python train.py --n_layer=8 --d_model=384 --n_experts=80 --experts_per_token=6 --d_expert=96 --d_shared_expert=0 --activation="bilinear" --moe_layers=[1, 2, 3, 4, 5, 6, 7] --router_score="sigmoid" --normalize_top_k=true --routed_scale=2.45 --balance_loss=0.000631 --balance_bias=true --router_bias=true --n_groups=8 --groups_per_token=3 --init_std_router=0.0102 --lr_router=0.000324 --vocab_size=16384 --norm="rmsnorm" --norm_eps=1e-07 --tie_embeddings="early" --optimizer="adamw" --lr=0.00133 --beta1=0.95 --beta2=0.98 --grad_clip=0.5 --batch_tokens=131072 --seq_len=512 --train_tokens=561200000 --steps=4282 --dataset="wikipedia_en"
Below are experts of layer 5 (counted from 0) of a mixture-of-experts language model. Rows are named router (the router's row for the expert), gate (a neuron's input weights, with its number), up (a neuron's input weights, with its number), down (a neuron's output weights, with its number) and show model dimensions 192-223. Each number is 200 + 30 x the weight over its row's rms, rounded and kept within 0 to 999.
After each expert's rows: a language model's description of what the expert responds to; "gets" lists some tokens that make up at least twice as much of what it gets as of all text. This comes from a sample of Wikipedia text that the model never trained on. Tokens count by the router's weight.

# expert 39
router,192,187,177,180,177,170,235,200,167,193,206,204,181,195,242,188,214,195,239,216,222,214,236,161,205,130,208,218,156,194,187,229
gate0,200,200,174,179,254,192,176,169,219,258,173,249,239,250,177,205,211,173,225,202,223,184,162,222,155,201,170,150,249,147,264,219
up0,228,204,222,204,199,184,227,211,184,110,193,126,200,202,186,211,192,263,219,182,193,188,152,243,200,199,201,178,178,244,204,183
down0,155,186,201,226,253,207,206,178,212,191,191,153,198,200,215,203,174,221,192,154,203,183,229,205,202,168,229,142,189,161,208,242
gate1,240,221,220,213,154,204,221,186,174,191,172,209,219,153,228,182,190,211,243,229,239,196,179,203,232,164,219,171,214,221,195,234
up1,194,198,195,178,199,249,189,190,236,250,117,249,156,197,167,177,275,166,169,195,184,217,203,200,235,234,148,273,198,210,140,273
down1,198,212,172,194,260,198,228,186,198,187,159,211,225,171,200,188,189,201,184,219,193,190,199,181,156,231,242,193,201,200,218,214
gate2,231,190,287,199,194,158,174,215,186,223,211,193,214,240,201,244,227,162,252,198,226,186,102,226,205,251,181,213,205,179,195,192
up2,165,214,172,130,183,204,243,189,194,190,193,255,209,183,199,168,191,255,187,148,163,272,229,184,218,189,201,184,183,232,237,241
down2,191,201,261,201,192,194,144,205,259,196,176,254,161,215,226,252,225,148,175,161,180,200,202,163,200,238,201,238,228,150,211,196
gate3,160,191,168,200,195,212,195,202,275,212,212,182,196,202,196,209,137,155,175,164,183,175,255,251,235,192,203,210,196,215,259,191
up3,221,206,168,227,218,205,200,234,162,186,140,155,220,233,237,215,200,262,267,223,188,244,194,219,156,148,224,152,183,258,231,205
down3,206,201,225,256,181,208,267,226,204,139,223,206,211,222,209,196,247,145,168,234,267,203,193,208,165,121,226,196,221,206,231,184
Auxiliary verbs after subjects
gets: " was", " is", " |", " were", " are", " he"

# expert 34
router,199,194,206,202,218,156,208,229,188,207,237,154,187,189,237,199,218,208,247,200,243,159,192,177,192,211,183,292,212,194,220,213
gate0,176,211,157,237,208,207,158,187,212,202,181,203,210,224,206,155,122,142,214,216,259,151,201,211,235,212,205,262,214,214,208,193
up0,215,179,207,203,214,224,254,170,231,220,177,177,154,195,260,171,173,183,189,192,177,214,156,221,235,214,187,191,209,206,114,248
down0,145,229,250,203,131,207,237,205,241,258,224,206,191,241,204,236,230,191,204,252,243,186,231,145,182,170,200,176,158,203,187,128
gate1,207,190,177,220,213,241,159,203,209,203,171,200,203,212,168,172,199,138,204,210,175,207,250,178,199,193,206,202,229,186,178,240
up1,222,159,229,256,174,176,200,199,183,136,217,242,200,255,252,169,166,195,215,148,191,157,222,266,117,200,224,153,247,160,177,203
down1,125,178,207,197,145,224,266,202,180,166,198,203,163,191,232,232,234,193,224,174,180,171,155,176,164,193,163,155,258,214,210,193
gate2,186,202,174,285,163,219,212,150,129,197,164,243,199,230,235,210,162,188,178,221,219,198,219,245,255,230,253,212,212,175,175,188
up2,203,167,176,199,193,174,195,167,218,189,227,208,200,276,198,272,196,219,225,201,199,217,229,147,186,164,224,219,199,171,227,199
down2,209,201,205,217,230,201,204,209,198,187,217,229,174,176,195,173,242,188,210,262,202,150,204,211,246,215,195,221,278,182,248,215
gate3,243,220,244,233,240,206,178,192,197,119,171,214,172,240,231,213,215,214,203,221,182,163,270,189,206,172,196,198,153,282,198,205
up3,192,192,205,216,179,177,230,226,251,176,185,193,196,151,213,167,260,164,184,170,169,229,223,210,191,178,212,215,205,166,241,163
down3,247,199,178,188,191,203,140,179,263,206,154,205,198,180,231,172,211,200,144,170,229,264,215,265,250,185,147,215,167,181,130,180
Table separators, modals
gets: " |", "-", " to", "|", ":", ";"

# expert 12
router,182,231,189,189,200,192,213,228,188,196,157,174,198,214,246,192,151,199,194,174,175,199,228,249,203,161,159,193,209,177,144,229
gate0,187,173,197,217,207,182,200,240,169,209,230,189,208,249,190,209,202,171,181,183,196,244,214,221,245,209,187,223,244,192,194,173
up0,155,200,262,180,208,225,170,184,178,191,157,211,202,199,203,170,132,194,198,184,220,187,213,161,202,238,210,182,247,237,162,210
down0,194,223,177,147,217,166,193,206,240,206,191,260,285,200,183,177,190,169,207,188,239,211,223,144,213,193,193,233,169,202,181,176
gate1,220,159,190,221,186,198,154,215,218,184,196,202,173,226,182,242,208,229,182,237,263,207,232,251,163,215,265,202,215,200,230,249
up1,213,238,162,145,196,217,180,209,198,194,185,168,204,235,193,227,143,208,235,225,204,207,228,197,161,185,202,200,192,172,142,215
down1,189,148,216,183,238,237,220,190,175,217,168,232,214,188,199,192,139,200,158,221,182,212,177,198,149,213,195,198,251,234,248,190
gate2,192,168,175,196,174,145,216,224,238,242,173,190,220,246,189,241,202,160,195,218,233,197,187,201,162,205,195,220,163,198,195,207
up2,183,211,132,174,134,197,209,177,203,182,209,193,226,220,197,218,272,213,219,236,200,238,208,191,165,229,192,206,201,175,184,196
down2,202,207,157,187,198,158,184,202,233,196,200,180,227,170,205,189,235,175,196,156,164,224,272,200,177,209,220,163,192,197,175,150
gate3,148,190,123,203,191,237,199,181,170,176,234,203,216,238,153,202,208,169,200,205,251,159,214,274,192,164,220,210,222,229,163,200
up3,247,210,141,227,227,175,252,188,215,226,220,171,191,215,227,168,194,182,202,200,199,203,213,168,224,263,184,221,233,159,208,237
down3,218,202,198,162,216,166,206,208,205,222,188,243,201,189,209,222,254,239,223,228,240,212,173,161,134,236,156,222,196,224,198,227
Determiners and kin nouns
gets: " the", " a", " his", "'s", " The", " their"

# expert 27
router,226,228,214,210,221,150,229,251,219,192,127,202,191,177,244,229,195,196,207,212,197,236,202,167,203,222,153,278,185,168,212,224
gate0,236,230,115,210,167,182,235,191,189,221,186,191,213,181,148,208,217,182,197,196,200,238,237,202,213,266,211,259,181,200,198,219
up0,174,235,195,180,185,242,276,179,217,178,230,182,157,205,186,226,224,182,234,193,225,199,224,180,189,203,176,220,196,200,163,204
down0,184,222,179,165,153,209,172,233,225,192,143,198,214,253,185,214,195,194,212,205,191,176,204,170,177,209,210,192,240,202,235,199
gate1,228,253,239,174,143,211,218,252,164,181,234,184,245,261,196,246,252,181,238,201,140,227,246,225,179,203,175,197,140,259,216,268
up1,187,174,160,205,181,227,188,227,257,201,203,214,151,154,192,211,278,221,204,217,176,244,198,196,177,168,180,158,180,245,190,184
down1,193,171,186,183,197,205,243,212,208,266,228,209,207,211,249,201,254,186,204,244,222,131,261,200,197,191,195,234,178,134,186,168
gate2,187,260,202,157,232,222,200,181,199,179,219,205,194,188,196,173,201,181,253,173,225,203,238,197,171,189,208,275,159,185,215,210
up2,153,226,262,232,217,210,201,188,235,216,161,141,192,189,197,235,201,191,190,200,215,166,201,227,265,269,201,214,211,162,198,134
down2,209,147,170,208,155,233,231,224,234,223,202,187,266,198,178,199,172,278,203,176,225,179,175,173,161,179,169,195,210,206,249,162
gate3,232,244,155,186,200,216,183,173,172,203,196,211,207,166,179,176,194,232,242,179,241,133,203,204,214,200,255,155,227,222,216,124
up3,226,174,194,217,199,229,193,154,159,224,164,199,136,183,258,203,108,190,256,202,182,228,242,208,217,229,226,127,211,128,185,211
down3,197,218,163,193,198,208,235,227,180,204,193,170,166,244,145,231,176,201,211,192,174,165,132,214,222,220,183,217,256,203,202,203
Table cells and as
gets: " |", ";", " as", ":", "-", " for"

# expert 1
router,210,223,174,177,203,200,192,198,198,218,185,176,216,154,165,191,180,208,205,170,140,169,258,169,230,197,212,228,179,201,206,211
gate0,207,184,231,178,191,195,184,237,197,196,207,198,203,222,175,186,215,191,169,236,197,172,183,200,244,154,161,218,179,196,226,198
up0,172,208,228,178,197,186,194,233,198,181,199,205,230,216,211,231,201,235,215,200,213,178,194,184,225,256,224,217,217,163,215,227
down0,201,191,204,200,220,148,150,179,197,223,247,270,238,205,176,197,200,206,244,222,200,208,139,199,130,224,174,183,178,203,178,213
gate1,224,232,156,199,230,215,265,139,198,243,144,179,191,201,208,163,165,239,187,209,199,151,193,192,222,205,248,184,188,182,219,251
up1,222,222,205,199,210,182,208,182,199,158,197,165,163,158,224,171,140,107,213,229,220,98,222,182,221,163,191,217,156,202,267,189
down1,204,224,187,252,186,182,183,171,230,217,197,213,185,235,185,199,215,241,159,216,205,189,205,208,200,226,213,214,140,208,192,193
gate2,178,170,261,212,149,177,227,180,212,177,239,205,226,196,181,201,159,203,197,204,194,205,188,168,201,184,222,187,158,229,259,219
up2,102,203,168,204,216,225,228,193,157,127,160,204,213,192,157,206,200,239,122,250,197,194,204,201,195,196,182,201,205,175,289,196
down2,218,240,222,159,213,144,202,219,189,232,181,205,201,198,219,200,206,175,168,259,224,175,206,234,198,205,198,183,228,199,174,206
gate3,216,191,207,212,187,152,138,229,155,208,236,246,207,233,248,245,182,227,148,220,209,219,180,210,201,206,196,209,169,251,198,229
up3,236,221,161,187,192,197,188,179,184,178,208,202,158,141,184,168,141,183,214,140,195,204,274,218,213,244,226,214,199,181,207,169
down3,210,216,219,244,232,203,157,210,209,219,203,198,174,173,137,222,172,204,167,204,151,182,173,234,230,187,177,159,212,206,204,201
Word-initial capital pieces
gets: " S", " D", "S", " H", "s", "h"

# expert 56
router,194,250,230,207,233,171,217,190,210,147,173,177,208,229,230,212,209,170,177,176,188,224,244,176,188,124,198,274,176,204,217,202
gate0,209,198,214,185,207,199,195,261,196,147,200,200,196,234,206,216,240,227,221,177,205,196,155,200,218,186,199,235,221,201,225,207
up0,258,241,166,193,174,222,212,243,195,215,160,186,184,217,192,252,199,233,266,206,208,174,249,191,186,179,234,201,237,168,159,189
down0,229,189,147,176,161,220,169,202,288,171,229,179,209,196,191,169,193,199,224,203,251,208,240,189,198,181,146,196,196,228,181,266
gate1,270,197,203,173,244,195,238,241,231,192,232,235,156,179,226,215,217,190,151,174,226,218,131,222,232,185,224,245,201,182,245,245
up1,189,173,226,185,166,191,202,135,189,225,174,169,207,207,199,194,202,188,169,195,196,215,130,208,200,199,221,197,182,138,219,198
down1,220,171,159,192,242,212,177,176,203,229,129,154,170,197,245,206,216,156,252,198,208,224,246,184,182,175,207,218,123,203,198,234
gate2,176,218,238,200,214,186,208,228,206,188,199,187,210,156,156,213,129,180,144,168,230,149,141,177,265,169,235,206,137,248,187,196
up2,212,182,267,177,232,192,146,214,183,212,201,187,232,217,208,195,197,208,214,187,216,254,192,211,226,184,223,229,198,217,201,128
down2,232,212,195,233,182,249,224,175,198,193,198,188,233,231,208,183,206,157,222,204,222,183,174,267,222,215,189,201,161,166,203,205
gate3,182,220,160,202,193,230,255,190,173,195,221,239,229,239,171,214,192,185,191,179,218,214,172,226,253,114,142,290,186,209,199,205
up3,200,261,209,151,200,187,197,253,198,193,175,204,192,159,192,223,188,223,221,212,226,175,189,180,201,204,215,171,154,198,211,228
down3,234,184,190,207,226,182,210,138,210,201,174,188,180,196,176,230,205,221,228,235,208,256,210,246,185,200,202,196,214,250,248,197
Romance name pieces
gets: " ", "19", " P", "18", " D", " V"

# expert 61
router,263,219,183,233,204,224,168,190,199,221,213,179,210,224,188,211,169,174,171,177,160,186,202,244,234,162,196,233,142,136,191,192
gate0,209,191,195,211,205,192,206,231,235,241,185,204,198,211,238,240,237,165,167,157,216,218,203,214,205,197,129,167,234,208,205,245
up0,225,193,203,164,202,178,175,184,160,191,195,208,227,194,211,211,190,170,178,176,166,258,170,214,190,168,182,195,164,200,230,189
down0,288,157,153,241,240,212,184,176,166,195,203,171,201,207,176,155,187,206,213,238,188,194,282,201,193,164,270,214,231,121,194,197
gate1,226,252,155,236,199,222,217,262,191,205,231,192,179,171,213,210,230,210,263,197,267,240,233,206,114,181,198,232,249,202,169,235
up1,214,239,201,231,156,175,209,213,143,200,218,149,198,216,234,194,205,245,190,211,216,244,206,222,138,194,180,196,187,178,157,139
down1,224,211,157,216,184,197,217,206,219,157,215,184,207,200,130,193,224,205,115,193,197,169,149,195,172,199,227,137,184,243,242,182
gate2,196,163,146,258,224,216,184,185,189,191,189,202,202,213,174,210,271,225,198,171,216,205,198,230,181,202,146,207,249,211,176,183
up2,208,239,172,206,205,246,203,190,195,185,211,165,240,266,182,202,254,169,206,206,152,243,190,172,193,192,195,160,191,173,191,199
down2,214,195,140,203,156,213,180,208,185,196,194,185,140,194,228,206,205,198,201,161,200,200,255,203,248,193,200,255,238,213,216,155
gate3,188,210,209,167,242,161,191,222,243,289,184,225,276,212,197,205,189,179,204,213,250,154,198,220,204,214,189,207,291,218,226,198
up3,199,163,148,238,183,275,203,236,197,138,215,193,204,219,208,194,206,222,192,222,209,177,145,217,223,207,203,198,165,201,197,178
down3,122,196,201,169,188,184,153,180,225,164,232,232,182,194,268,212,193,237,223,182,197,212,216,210,219,186,220,190,193,206,177,223
Space before numbers
gets: " ", " (", "–", ".", " In", "In"

# expert 50
router,168,197,162,178,211,165,209,229,193,199,151,204,227,176,196,165,211,126,193,206,200,208,222,220,186,158,197,220,200,225,210,181
gate0,156,202,176,179,208,224,191,221,199,216,194,177,198,153,214,221,174,213,198,199,198,210,166,238,184,217,198,172,183,185,252,213
up0,166,225,191,236,208,208,181,244,190,272,158,232,168,190,212,205,206,177,206,285,222,114,250,180,225,203,205,193,161,249,179,216
down0,226,230,193,160,197,202,214,190,169,148,179,202,202,201,196,226,174,168,163,180,232,216,204,210,175,214,221,148,184,216,182,172
gate1,223,195,196,175,204,178,202,239,241,207,174,187,211,225,203,271,204,248,205,230,251,145,195,159,204,204,185,186,304,199,201,176
up1,203,139,194,198,223,200,210,251,201,217,193,250,196,197,172,170,225,146,202,217,182,195,256,295,235,183,224,196,189,227,210,247
down1,231,193,206,192,286,196,172,161,205,221,197,197,198,238,162,207,169,262,204,229,196,206,229,213,237,206,195,233,192,254,108,218
gate2,141,198,144,185,187,200,217,179,237,168,210,243,224,249,175,207,245,143,199,145,202,210,254,188,210,169,139,170,225,187,200,200
up2,220,194,250,214,196,179,210,229,190,199,198,163,194,177,205,219,204,172,274,232,162,226,252,210,187,250,203,228,277,135,214,194
down2,230,224,234,178,179,219,181,189,172,172,190,188,191,180,205,195,196,201,213,235,162,215,215,190,204,214,214,215,258,200,212,132
gate3,282,199,199,199,168,156,205,149,208,207,259,196,154,170,243,218,224,193,195,189,224,225,200,196,208,224,182,196,194,235,260,220
up3,172,241,158,169,195,187,170,204,179,219,162,210,232,212,235,220,196,248,213,171,184,183,241,202,202,168,221,187,243,215,190,197
down3,180,164,206,181,203,206,185,134,205,222,208,243,195,200,199,192,198,168,165,186,213,201,185,196,193,175,198,187,210,249,214,192
Accented letters and numbers
gets: "19", "\n", "-", "20", "18", "j"

# expert 7
router,184,221,201,181,235,154,195,234,201,223,231,167,225,201,208,222,191,187,254,190,181,180,213,199,216,181,208,160,185,174,218,276
gate0,204,231,218,160,231,224,141,207,183,172,200,231,198,209,162,191,194,195,206,202,215,198,215,202,225,172,211,250,184,211,177,224
up0,139,201,250,252,196,201,188,201,215,165,255,220,212,201,201,216,181,148,229,138,142,202,192,165,239,178,222,183,179,138,189,204
down0,212,180,245,217,212,236,188,244,209,216,191,205,222,225,178,177,166,153,146,116,186,221,180,172,185,218,190,201,258,156,235,184
gate1,165,201,124,181,183,234,210,168,183,186,210,177,246,179,175,182,242,168,194,251,138,178,187,183,223,181,211,208,204,177,269,209
up1,218,208,196,255,172,172,194,230,172,210,210,210,194,212,223,161,214,195,196,121,176,206,261,199,227,200,256,162,138,206,165,120
down1,191,191,169,188,188,188,188,209,200,247,188,209,189,140,205,190,168,191,222,199,284,122,200,199,214,245,180,200,234,220,240,223
gate2,170,215,163,194,238,243,171,196,194,112,172,205,292,192,239,171,170,216,196,229,210,226,189,173,161,220,217,204,214,193,174,191
up2,168,178,188,199,214,223,220,186,220,197,205,183,156,201,188,145,190,183,200,173,150,202,169,200,165,204,154,205,232,207,202,149
down2,200,201,179,206,127,167,206,177,213,255,210,169,242,189,248,301,166,177,171,152,199,209,219,202,187,201,215,185,187,195,174,236
gate3,205,173,191,192,208,235,218,192,154,211,215,200,172,151,199,198,186,209,206,217,206,201,230,207,220,229,227,193,214,235,213,167
up3,142,185,224,195,189,192,226,177,178,232,197,217,160,198,185,218,262,168,211,209,208,255,185,203,196,184,183,146,206,199,168,229
down3,176,167,186,164,225,187,200,196,194,119,207,197,238,251,158,217,201,257,179,212,248,230,216,210,214,246,223,221,192,201,210,188
Foreign name fragments
gets: "20", " D", "d", " of", "b", "f"

# expert 10
router,220,175,213,185,195,212,179,246,224,197,185,141,181,196,213,165,166,159,191,202,211,184,194,247,199,194,242,225,159,146,222,236
gate0,238,215,201,251,201,138,201,196,177,199,246,180,248,204,219,175,226,184,160,207,231,157,248,132,236,184,193,166,259,188,176,181
up0,201,301,167,165,172,199,194,195,233,208,114,110,191,226,143,210,186,219,92,199,180,157,217,216,191,183,247,200,213,216,178,180
down0,157,143,162,212,203,154,238,210,259,142,227,195,186,211,209,158,155,234,213,227,179,190,222,167,226,231,136,185,217,231,191,174
gate1,184,158,235,180,160,172,264,199,173,147,270,227,196,203,173,230,228,230,212,200,244,220,165,119,195,172,183,232,227,204,187,197
up1,224,194,180,211,206,214,229,222,191,201,206,273,254,216,247,191,199,191,216,223,209,187,163,190,211,190,185,204,242,179,169,160
down1,203,170,149,205,212,252,209,166,156,188,193,198,196,231,164,201,202,224,200,148,165,218,189,228,174,274,246,222,137,234,151,230
gate2,244,194,275,178,205,209,163,251,119,231,180,169,234,150,125,159,218,193,167,241,179,214,240,167,193,205,185,178,198,248,163,222
up2,229,224,206,249,163,192,216,158,201,188,222,227,188,183,173,238,172,196,225,195,229,235,180,276,179,188,171,189,183,193,198,193
down2,145,219,185,206,166,126,225,146,216,203,182,194,156,204,227,179,204,182,187,139,198,189,224,207,203,161,189,228,173,221,238,230
gate3,171,207,191,237,223,177,277,202,178,180,224,171,199,172,201,179,219,190,154,202,218,208,196,208,194,185,218,188,193,216,167,174
up3,198,185,224,162,177,162,225,161,171,238,238,212,226,152,227,189,218,193,206,182,182,200,213,190,261,190,243,229,177,156,189,236
down3,240,213,173,225,168,218,202,233,190,137,200,153,220,241,194,210,193,212,219,223,172,259,179,161,191,263,219,186,226,166,181,185
Table cell padding
gets: " ", " |\n", "\n", " \"", ")\n", ".\n\n"

# expert 13
router,209,245,200,234,193,169,230,199,227,191,192,178,233,190,247,183,185,196,235,183,220,200,257,258,181,197,186,222,174,161,189,191
gate0,265,192,234,212,188,181,184,244,195,226,212,177,192,273,179,220,154,194,246,264,175,216,208,197,182,184,183,197,249,184,160,195
up0,179,186,243,197,190,181,196,204,197,266,204,142,126,230,168,233,237,202,177,258,190,202,197,177,200,201,206,213,208,138,220,234
down0,165,196,239,182,211,206,166,174,175,231,186,185,205,214,171,154,160,202,204,225,228,219,232,197,239,284,189,191,242,201,194,162
gate1,220,208,167,215,199,243,205,188,238,194,207,212,217,221,204,199,157,192,210,201,205,240,178,189,156,154,274,213,176,198,218,196
up1,179,185,187,183,199,157,208,199,232,231,226,203,190,190,167,200,174,165,224,195,192,239,212,177,187,247,230,221,186,175,192,192
down1,210,192,170,273,226,254,120,203,156,243,195,180,213,172,239,239,192,190,219,250,178,236,181,264,178,156,205,207,231,201,191,176
gate2,238,207,205,172,241,153,209,168,181,217,182,217,169,166,184,259,184,164,235,228,206,200,206,177,200,212,188,212,192,190,207,235
up2,209,200,138,219,256,221,218,150,203,167,181,176,307,200,181,211,239,217,217,157,201,203,161,221,165,222,231,204,241,223,174,165
down2,205,173,190,247,195,189,261,175,220,223,230,196,228,151,227,214,244,193,203,213,183,198,155,241,198,201,176,251,179,213,156,224
gate3,192,238,198,182,183,173,186,191,196,183,134,214,211,199,170,231,194,204,218,189,161,281,233,220,209,204,188,117,188,229,216,189
up3,193,252,192,271,210,164,159,207,258,223,170,227,181,167,195,202,182,164,181,221,206,189,237,200,298,177,188,136,149,216,209,247
down3,180,219,185,245,203,159,201,186,205,173,196,213,224,214,185,154,207,224,265,255,180,147,216,216,156,209,241,185,207,222,237,188
Determiners and possessives
gets: " the", " |", " a", "'s", " The", " his"

# expert 20
router,250,147,198,163,275,183,199,208,243,230,196,192,217,183,211,189,168,194,249,190,213,251,231,215,183,230,236,234,203,158,234,173
gate0,150,164,236,211,211,174,240,203,207,268,231,173,202,190,297,173,229,221,160,123,169,185,123,190,174,244,183,201,206,189,187,159
up0,182,201,202,194,189,246,198,202,183,173,202,184,207,233,180,208,204,191,180,194,176,203,268,204,211,196,166,219,183,235,131,209
down0,202,165,260,176,179,199,164,139,146,236,203,212,216,267,194,262,202,214,211,192,192,221,199,246,228,189,204,191,184,200,179,165
gate1,199,224,149,178,217,229,204,173,229,220,107,276,183,191,216,190,178,207,234,179,194,127,228,213,266,180,219,225,213,153,250,175
up1,223,205,277,191,250,202,164,222,196,201,164,176,207,216,157,148,208,203,164,223,197,212,201,225,260,250,217,167,163,185,239,203
down1,178,202,250,183,188,200,236,207,265,276,239,186,183,248,161,175,237,220,194,232,211,214,192,161,126,192,194,204,224,194,229,208
gate2,235,127,195,199,214,158,158,199,121,263,242,207,153,191,188,185,220,250,157,151,197,195,199,142,233,158,202,201,197,265,253,223
up2,194,156,174,206,224,246,208,190,199,209,156,231,200,183,205,173,227,191,207,203,243,203,186,161,209,227,238,210,209,151,212,174
down2,276,182,176,242,223,221,196,244,211,196,197,243,228,238,180,178,165,184,190,216,197,219,164,230,215,196,159,210,233,189,175,213
gate3,201,187,216,220,204,199,197,235,203,201,131,243,148,211,236,182,172,188,235,197,200,207,202,207,226,209,163,236,173,221,138,212
up3,176,205,204,219,193,194,186,199,190,194,206,160,178,224,150,205,219,197,208,228,167,205,202,212,190,199,169,153,161,153,191,197
down3,206,196,223,167,195,263,241,236,242,163,169,232,200,260,180,210,182,174,223,154,195,257,159,206,189,155,181,214,153,251,211,154
Month names, table pipes
gets: " |", " May", " September", " December", " June", " January"

# expert 29
router,231,238,192,186,233,177,165,227,210,163,245,228,188,180,248,182,199,213,186,205,192,191,178,194,202,155,142,223,183,164,212,183
gate0,229,163,214,203,192,168,169,201,157,251,165,170,198,199,210,250,194,146,177,254,187,240,208,189,213,124,162,171,177,248,180,246
up0,204,211,204,226,207,234,218,202,196,149,263,180,205,225,177,203,207,225,239,200,245,251,185,178,151,201,216,199,212,170,182,156
down0,206,151,188,221,209,173,213,143,204,195,228,186,201,189,169,191,136,229,197,250,185,194,201,209,171,193,168,193,254,235,157,229
gate1,187,145,187,189,184,170,198,200,202,189,239,217,194,199,211,215,225,182,207,195,240,242,238,185,200,208,198,171,229,207,144,265
up1,210,205,169,202,165,205,201,151,231,182,239,192,173,212,319,158,229,237,166,201,247,227,171,212,181,151,153,198,186,194,272,196
down1,219,201,163,236,165,199,189,169,205,229,204,128,176,181,199,175,167,171,204,189,218,146,216,241,211,221,301,271,191,163,150,273
gate2,255,209,159,176,231,225,164,226,182,171,236,212,199,196,239,133,186,199,169,261,231,198,227,247,200,228,216,241,135,182,201,222
up2,193,251,217,155,180,189,217,221,186,222,168,184,209,200,241,232,175,213,229,197,170,187,190,158,218,227,213,147,195,224,189,227
down2,193,200,191,189,184,233,206,197,245,268,181,202,222,223,225,196,262,191,169,213,220,210,179,219,194,220,213,199,185,244,222,207
gate3,148,217,177,211,176,236,233,186,181,255,213,197,260,207,148,228,237,217,246,203,184,180,231,210,199,164,203,230,180,199,202,160
up3,230,187,254,186,201,192,215,213,159,178,231,213,235,144,220,141,162,186,173,193,181,225,238,216,172,201,163,251,135,199,209,197
down3,170,210,230,176,210,183,192,157,194,201,216,212,169,200,224,211,176,155,169,174,207,223,276,203,190,231,160,180,164,272,168,215
Foreign name fragments
gets: "a", "i", "o", "u", "e", "ie"

# expert 58
router,202,184,221,144,213,155,214,213,174,170,195,207,243,211,220,144,233,149,208,226,222,223,213,192,209,185,131,240,218,237,223,193
gate0,212,170,160,169,212,199,258,213,196,182,214,173,260,210,220,182,224,213,207,229,206,219,200,176,203,168,197,197,182,168,222,202
up0,158,220,172,193,215,205,225,125,252,171,141,167,196,251,201,219,203,149,215,201,226,215,213,225,184,224,210,229,214,182,208,185
down0,244,119,196,230,190,167,199,202,166,209,168,188,166,154,155,156,183,145,218,204,179,236,189,187,174,211,194,196,174,202,255,200
gate1,203,221,211,232,191,232,186,184,145,199,217,217,208,183,203,171,186,196,252,197,184,179,197,137,197,128,218,193,269,200,208,154
up1,245,226,202,172,249,118,220,162,198,191,275,203,200,203,186,165,175,208,173,206,230,196,224,233,161,244,212,214,141,186,223,200
down1,224,249,186,103,189,182,177,180,226,230,143,150,223,192,224,210,175,178,185,241,204,183,189,213,270,182,202,188,243,220,244,231
gate2,255,221,198,184,171,246,176,204,267,199,195,227,168,199,134,267,146,201,217,251,217,112,214,186,208,220,174,201,173,200,212,208
up2,232,164,217,244,202,143,188,207,187,210,200,224,208,163,153,203,222,184,204,171,142,235,187,200,185,201,217,225,184,223,219,225
down2,242,238,171,155,214,196,204,197,227,196,241,210,194,173,184,246,186,219,189,233,204,165,280,166,181,212,193,213,225,218,261,201
gate3,213,200,186,261,184,173,193,149,204,186,250,195,173,294,217,166,184,138,247,194,244,168,221,196,244,246,238,204,222,205,174,250
up3,180,178,193,205,194,169,202,126,224,201,214,187,211,191,234,147,217,234,214,212,257,178,242,201,182,240,240,151,235,229,199,251
down3,255,161,220,185,205,164,198,192,212,237,203,261,237,204,199,186,234,192,163,160,214,210,184,176,208,193,175,204,233,133,199,184
Given names, name starts
gets: ".", " John", "-", " Michael", " David", " William"